config.toml
n_layer = 9
moe_layers = [0, 1, 2, 3, 4, 5, 6, 7, 8]
normalize_top_k = false
head_dim = 96
norm_eps = 1e-06
rope_base = 10000.0
init = "uniform"
beta1 = 0.95
weight_decay = 0.012
lr_head = 0.00732
grad_clip = 0.5
dataset = "wikipedia_en"
Below are experts of layer 5 (counted from 0) of a mixture-of-experts language model. Rows are named router (the router's row for the expert) and show model dimensions 0-95. Each number is 128 + 32 x the weight over its row's rms, rounded and kept within 0 to 255.
After each expert's rows: "raises" lists some tokens whose logits its average output raises strongly, later layers aside. This comes from a sample of Wikipedia text that the model never trained on.

# expert 36
router [ 57 138  73  91 100 128 142 153 118 182 130  87 129 146 153 144  91 123  53 140 167 147 150  64 101 155  83 142 123  82 147 122 120 158 131 112  93  90 134 193 123 147 114 118 105 111 140  93 113 154 166 145 106 166  94 117 125  82 144 172 107 163 126 135 136 214 168 140 117 176 181 156 131  67  85 101  90  74 174  78 121  98 104  64 104  84 105 175 148 100 131 178 116 100 108 129]
raises: " ", ",", "."

# expert 28
router [132 156 166 137 177 128 145 109  67 112  74  98 152 133 135 126 113  93 170  81 111 160 152 172  67 129 178 146 160 133 190  65 139  97 141  85 134  84 119 109 134  89 151 168 137 177 152  90 126 118  81 125 122 134  48 117 136  84 108  79 150 132 197 121  73 100 105  99 180 149 102 138 118 132 178 158 139 142  92  99 140 121 110 123 106  80 152  82 118 194  89 144  78 145 114 130]
raises: "an", "s", "i", "in", "il", "o"

# expert 56
router [112 171  93 113  85  87 138  89 117 108 103 105 121 149 114 160  84 134 105 153  83  86 126 137  68  77 110 173 197 108 198 141 151 119 141 112 171 119 102  84  29 167 144 184 158 122 163  98 171 122 114  84 116 143 135 122  65 166 138 107 120  99 136 159 121 103 116 156 121  79  91 106  94 101 149 143 109 190 137 125  70  59 118 152 119  98 174  85  84 137 157 206 116 101 184 148]
raises: "er", "or", "u", "ar", "r", "ard"

# expert 1
router [144  98 166 183  96 115 149 104 145 125 119 111 176 162  87  89 131 107  88 138 113 107 171 195 144 126  84 155 150  81 174 154 109 129 110 114  93 160 105  86 152 115 146 143 123 111 149 126  93  78 136 127 108  66 139 124 162  87 111 154  93 100 182 142  77  75 161 146 159 168 122 141 200  75  77 112 167 178 103 123 175 114  89 136 129 126 115 165 114 154  84 110  88 117 126  71]
raises: ",", " as", ".", "in", "l"

# expert 42
router [102 139  84 124 119 143 118  86 169 129 117 157  75 106 180 113 113 167  97 115 132 101  70 146 141 127 122 134 162 188 161 138  62  95 132 120 116 134 124 148 169 146  89 165 183 124 122 132 156 109 125 152 166 133  90 169 171 189 191 110 105 123 124 111 183  68 121  44 168  80 119 114 126 167 110 111 167  88 108 174  94 124 140 114 115 119 135 139 104 127 174 160 130 135  75 131]
raises: "ir", "y", "el", "it", "in", "id"

# expert 5
router [102 103  93  92 171  86 122 139 123  73 125 127  76 117 154 113 138 108 154 158  20 117 182 214 118  56 143 119 184 130 136 125  99 103 147 136 100  74 113  83 178 150 116 135 113 158 149 153 151 129  89 145  99  91 163 187 136 124 145 146 142 140 186 165 101 109 149 113 130 111 193 186 134 106 149 141 157 114  97 159 124 159 127 132 120  77 137  88 112 151 146 105 116 119  99 158]
raises: "ar", "ing", "is", "ol", "eb"

# expert 11
router [162 160  86 108  94  91  95 118 173  80 166 172  85 193 108 119 111 116 184 158 149  96 105 179 134 135 148  86  94 132  93 127 105 109 140 109 174 101  73 158 111 155  90 145 152 129 120 102  88 143 101 134 103 130 151 156 102 141  76 133 151 134  95 108 110 156 142 151  90  61 129 125  64 179 114 120  83 134  79 187 119 111 131  94 119 110 141 112 133 153 122 124 149 134 140  88]
raises: "o", "u", "im", "op"

# expert 45
router [159  99 100  95 141 125 154 139  92 105 123  95 158  75 111 167 186 145 135  99 111  79 142 136  79 113 115 130  86 174 197  92 163 122 147 198 174 124 162 160 144 120 156 114 143  95 105  61 114 139 168  76 128 190  76 140  56  84 137 147 113 153 106 172 181 109 131 161 182 148  92  80  94  90 154  87 109 136 160  79  75 132 211 116  98 139  98 196 140 105 148 122 150  94 128 147]
raises: " |", " to", " and", " for", " in"

# expert 0
router [ 82 133  76 128 169 136 166 109 127 126 136 120 136  86 146 126 120 138 156 108 127 141 143 102 154 125 104 163 104 169  98 173 140 127 140 146 160  66 221 152 117 125  73 102 123  93  68 111  94 183 116 131 184 167 192 171 127  96 163 142 181 111 105  94 141  58 156 154 142  80 172  53 156 100  99 142  93 106 132 117 179 182 145 124 103 146  44 141 189 140 122 128 118 103  99  98]
raises: ".", " (", ","

# expert 12
router [116 174 124 100 175 164 164  63 172 159 113 170 198 136 106 165 111 133 130  81 124  92 129 100 121 165 118  89  77 140  99 121 144 103 160 105  74 144 137 104 137 151 161 116  88 163 125 137 129 106 163 138  91 164 129 133 142 103 115 122  74 124  55 123 130 107 146 122 115 136 155  92 120  68 164 107 138 218 149 102 141 160 166 194 116 153  57 199 145  96 150  73  97 148 129 107]
raises: " and", "\n", ","

# expert 47
router [125  87 182 143 109  90 106 158 168 152  93  72 150  67 152 107 108 117 129 115 121 110 108 164 155 153 145 133 135  84  97 134  63 125 121 149 127 174 150  68  79 138 149 173 157 105 114 127 168 109 189 129 136 168  78  70 172  61 143  93 135  72 133 141  67 114  55 116 155 127 127  85 191 108 116 162 168 154 134 186 109 108 117 167 136 127 197 176  69  88 137 132 166  87 121  98]
raises: ",", " and", " ", " S"

# expert 29
router [100  84 146 171 174 157 155 127 106  77 179 122 131 109  94 137 115 153  91 140 108 183 118 119 138  82 105 119 127  98 112 176  98 114  99  88 149  85 127 191 140 131 179 163 106  98  76 129 113 157 144 160 171 114 157 158 173 104 161 137 125  82  90 145 166  97 111 160 146  93 163 158 162 114 108 177 127 108 128 111 184 143  94 105 160 137 126 142 185 151 104 166 132  83 103 119]
raises: ".", ",", "-", "–", ".\n\n"

# expert 55
router [156 105 111 131 124 153  68 119  79 177 113 161 103 102 110 127 110 166 123 133  89 157  80 128 161 155 113 156  86 136 154 134 180 172 108 105 112 148 121 157 152 104 119 117 106 113 174 144  84 180 141  95 170 128 125 117 120 196 160 149 165 125 152 121 122 153  71 123 114 159  98 192  58 113 110  91 103  97 150 132 186  96 135 131 107 165 129 162 185  90 189 103 173 162 108 161]
raises: "=", "==", "|", "===", "-"

# expert 6
router [177 108 122 170 101  74 101 173 155 189 128 127 112 106 154  74 114 125  85 110 126 147 141 119 200  98 105 113 175 109  72 152 113 174 104 164 184 134 122  88 109 110  95 130 103  89  71 139 120 178  60 147 119 130 114 120 130  87 177 112 133  87  70 113 158 150 116 116 125 136  97 105 103 174 112 137 117 144  83 116 150 113  66 110  73 198  98 160 104 187  99 120 203 195  99 136]
raises: ".", ",", ".\n\n", " ("

# expert 20
router [166  90 188  66 164 114  89 135 121 150 103 132  77  52 125  91 109 123  87 162 150  74 190 158 133 219 124 131 177 121 123 114 121  98 134  82 147 113 102 164 104 115 125 102 135 164 144  72 182  96  94 114 114 135  70 152 142 135  78 164 106 129 153 146  78 107 113  95 163 113  72 145 116 128 166 127 140 124  72 144 125 142  98  83 133 108 122 114 103  87 107 145 155 105 168 129]
raises: " A", ",", "-"

# expert 35
router [132 151 116 137 108 114 153  79  94 142  92 175 167 168  96  81  85 133 182 176 147 117 215 171 107 128 144 102 139 146 143 168 135 136 118 117 156 137 108 126 138 105  87 124 156 161  67 209 100 115 117 119 105  90 178 108 145 102  87 124 112 137  93  84 132 133 140 105 152  96  95 115 142 181  60 174 125 131 142 179 182 130  98 144 116 128 126 121 133 162 114  75 145 139 142 106]
raises: "ing", "ed", "es", "er", "e", "."

# expert 61
router [ 98 133 114 132 146 141  82 114 158 149 129 215 139 179  99 139 102 164 162 123  95  96  78 120  64  98  79 113  84 138 158 113  98 125 117 117 152  65 114 165 146 165  95 157 138 110 129  95 152 131  98 168 104  62 146 186 129 163 126 119 129 157 164  77  99 174 117 141 128 166 101 132 121 162 174 166 119 127 161 132  92 119 161 142 127  85  83 152 157  96 171 151 147 118 153 149]
raises: "ert", "er", "red", "oun", "al", "le"

# expert 54
router [171  99 120 143  93  79 140 152 108 124  97 155 126  99 141  77 116  89 203 167 171  60 101 123 150 117 136 139 140 154 135 160 142 123 114 149 161  72 146  97 127 101 208  93 169 111 132  92 162 111 170 149  55  65 175  84 171 167 125 128  84 124  99 119 188 120  96 152  81 115  64 122 145 174 107 122  61 111 127 155 120 156 107 110 156 163 133  96  84 151 114 143 135  99 126 183]
raises: "n", "in", "ing", "s", "i", "us"

# expert 23
router [111 146  84 156 121  96 185 156 116  79 145  91 114 160 138 117  94 141 183 189  63 126 134 143  95  81 125 175 128 176 121  85 218 110 148 158 163 117 117  81 123 115  99 141 160 157  86 140 110 185 117 135 102  93 133 139 155 205 149 129 153 151 154  88 160 126  89 125 138 105 124 123 123 196 152 122 133 132  74 175 156  92  86 183 146 108 100  73  93 149 121 124 141 186 174 183]
raises: "y", ",", "ing", "i", "il", "ed"

# expert 52
router [123 144 110  97  76 121 122 101 153 144 132  99 191 161  87  86 115  72 173 164 160 113 114 127 181  83 164 100 127 141 139 160 157 155 105 149 164 111  84 119 130 123 115 154 216 159  66  67 131 151 101 184 104  95 128 153  81 187 112  85 119 151 142 119 112 156 143  93 122 113  93 178 104 129  92 125 111  91  97  70  76 121 154  74 132 125 135 109 128 195 132 108  95  74 123 124]
raises: "in", "a", "ap", "y", "ak", "w"

# expert 46
router [161 104 156 173  95  72 110  82 163 100 140  71 148 100 177  99 156 141 141  67 105  93 116 152 154 142 117 123 169 122  86 120  97 110 117 170 195 145 157  76 125 136 161 101 154 135 141 145 148 129 183 190 102 153  77  89 141 124 147  58 190  96 131 106 117  97  99 121 183 130 117 126 131  83 135 154 127 128 127 162  75  81 137 144 129  87 180  55  92 110 158  99 108 113 105 116]
raises: "ed", "is", "ly", "y", "in", "al"

# expert 60
router [ 87 136 133 195 113  63 104 152 170 107 141 100 146 105 109 106  78 150 135 118 128 111 128 189 138 150 138 149 136  74 101 137 120 168 137  67 104 170 130 114 141 145 131  92 168 102 155 177 114 119 174 128  93 167 167 115 162  99 186  79  94 120 177 125 153 100 115 171 143 104 122  92 120 108 116 201 107 184 178 156 129 170  91 181 132 184 151 157 145 152 137  90 126  97 171 100]
raises: ",", ".", " and", " in", " (", " for"

# expert 32
router [ 91 134 148 109 171 164 153 118 141 185 117 109 117 141 115 139 113 112  85 139 164 202  87 128  80 178 101 109  88  80 134 170 139 150 145 151 106 161 183 141  84 145 139 130  77 139 112 117 202  92 138  77 136 126 155 128 108 125  85 121  62 117  61 166 158  83 116 150 143  89  81  64 202 124 154  55 146 130 106  94  91 173 120  80 127 197  93 177 103 185  51 127 142 165 110  93]
raises: ",", " (", " and", " "

# expert 44
router [128 166 137  72 179 139 208  99 200 118 100 156 111 142  90 137 141  95 144  82 130  90 193  66 105 175 103 126  78 187 100 144 171  94 156 129 135  97 117  65 163 122 113 116 190 154 164  77  94 122 116 137 139  69 155 111  91  92  84  79 104 132 119 126  67 106 145 143 123 106 153 113 134 109 143 130 130 150 170 149 183 175 203 196 129  75 144 158 161 127 110  84 121 118 175 119]
raises: "ist", ".", "-"

# expert 62
router [134 121  80 147 166 161 144 126 174 159 151 123 102 103  96 160 146 140 148  92 164 161 113  93 107 149 124 145  97 143  89 122  94 125  91 106 115  83 174 184  75 109 145 190 124 126 148 133 135  93  85 167  88 152 122 123  71  99 131 159 113 161 104 151 180 143 147 164 178 174 124 109 111 120 165 134  87 107 138 110 132 121 124 111 143  93  74 135 126 138 130 170 106 102 110 135]
raises: "19", "26", "bum", "16", "14", "17"

# expert 58
router [173 129  99 144 164 142 137 121 170 208 159  94 151 167 116 117  92 110 152 145 130 122 109 190 135  97 106  73 147  49 110 139 136 131 127 144 125 126  58 160 124 116  77  83 173  98 169 117  96 109 142 127 104 103 155 123  64 163 153 122  87 112  76 121 164 180 135 107 104 121 107 122 107 136 123  94 110 100 135 101  98 149 117 150 131 159 101 121 200 209 150  96 132 113 102  94]
raises: ",", ".", "\n\n"

# expert 57
router [142 152  99 105 123 162  72 133 109 109  80  59  94  99 151 127 138 168 145 148  43 146 104 147 147 106 145 128 195 133 109 139 132 123 124 123 157 146 122  80 110 116 186 144 171 173 153 167 169 106 126 118 108 119 107 125 110 146  96 119 133 144 143 166  82  87  93 131 164 112 178  90 155 104 176 159 146 137 105 168  98 106 129 130 164  92 153 138  82 124 111 132 155  77 162 176]
raises: "i", " B", "an", ",", "in"

# expert 31
router [125 146 110  82 185 134 203 114 150  79 182 132 194  63  97 180 154 166 113  72 147  94 152 111 143 139 162 149  68 118 107 106 127  95 126 117 105 143 175 142 130 153 111  68  89 119 137 148  78  95 112  94 150 117 144 105 143 146 140 137 173 130 163 132 116 109 164  70  31 153 160 115 149 117 141 100 125 172 140  71  81 161 175 186 108  94  90 149 155 123 189 120 169  99 132 116]
raises: " ", " M", " H", " C"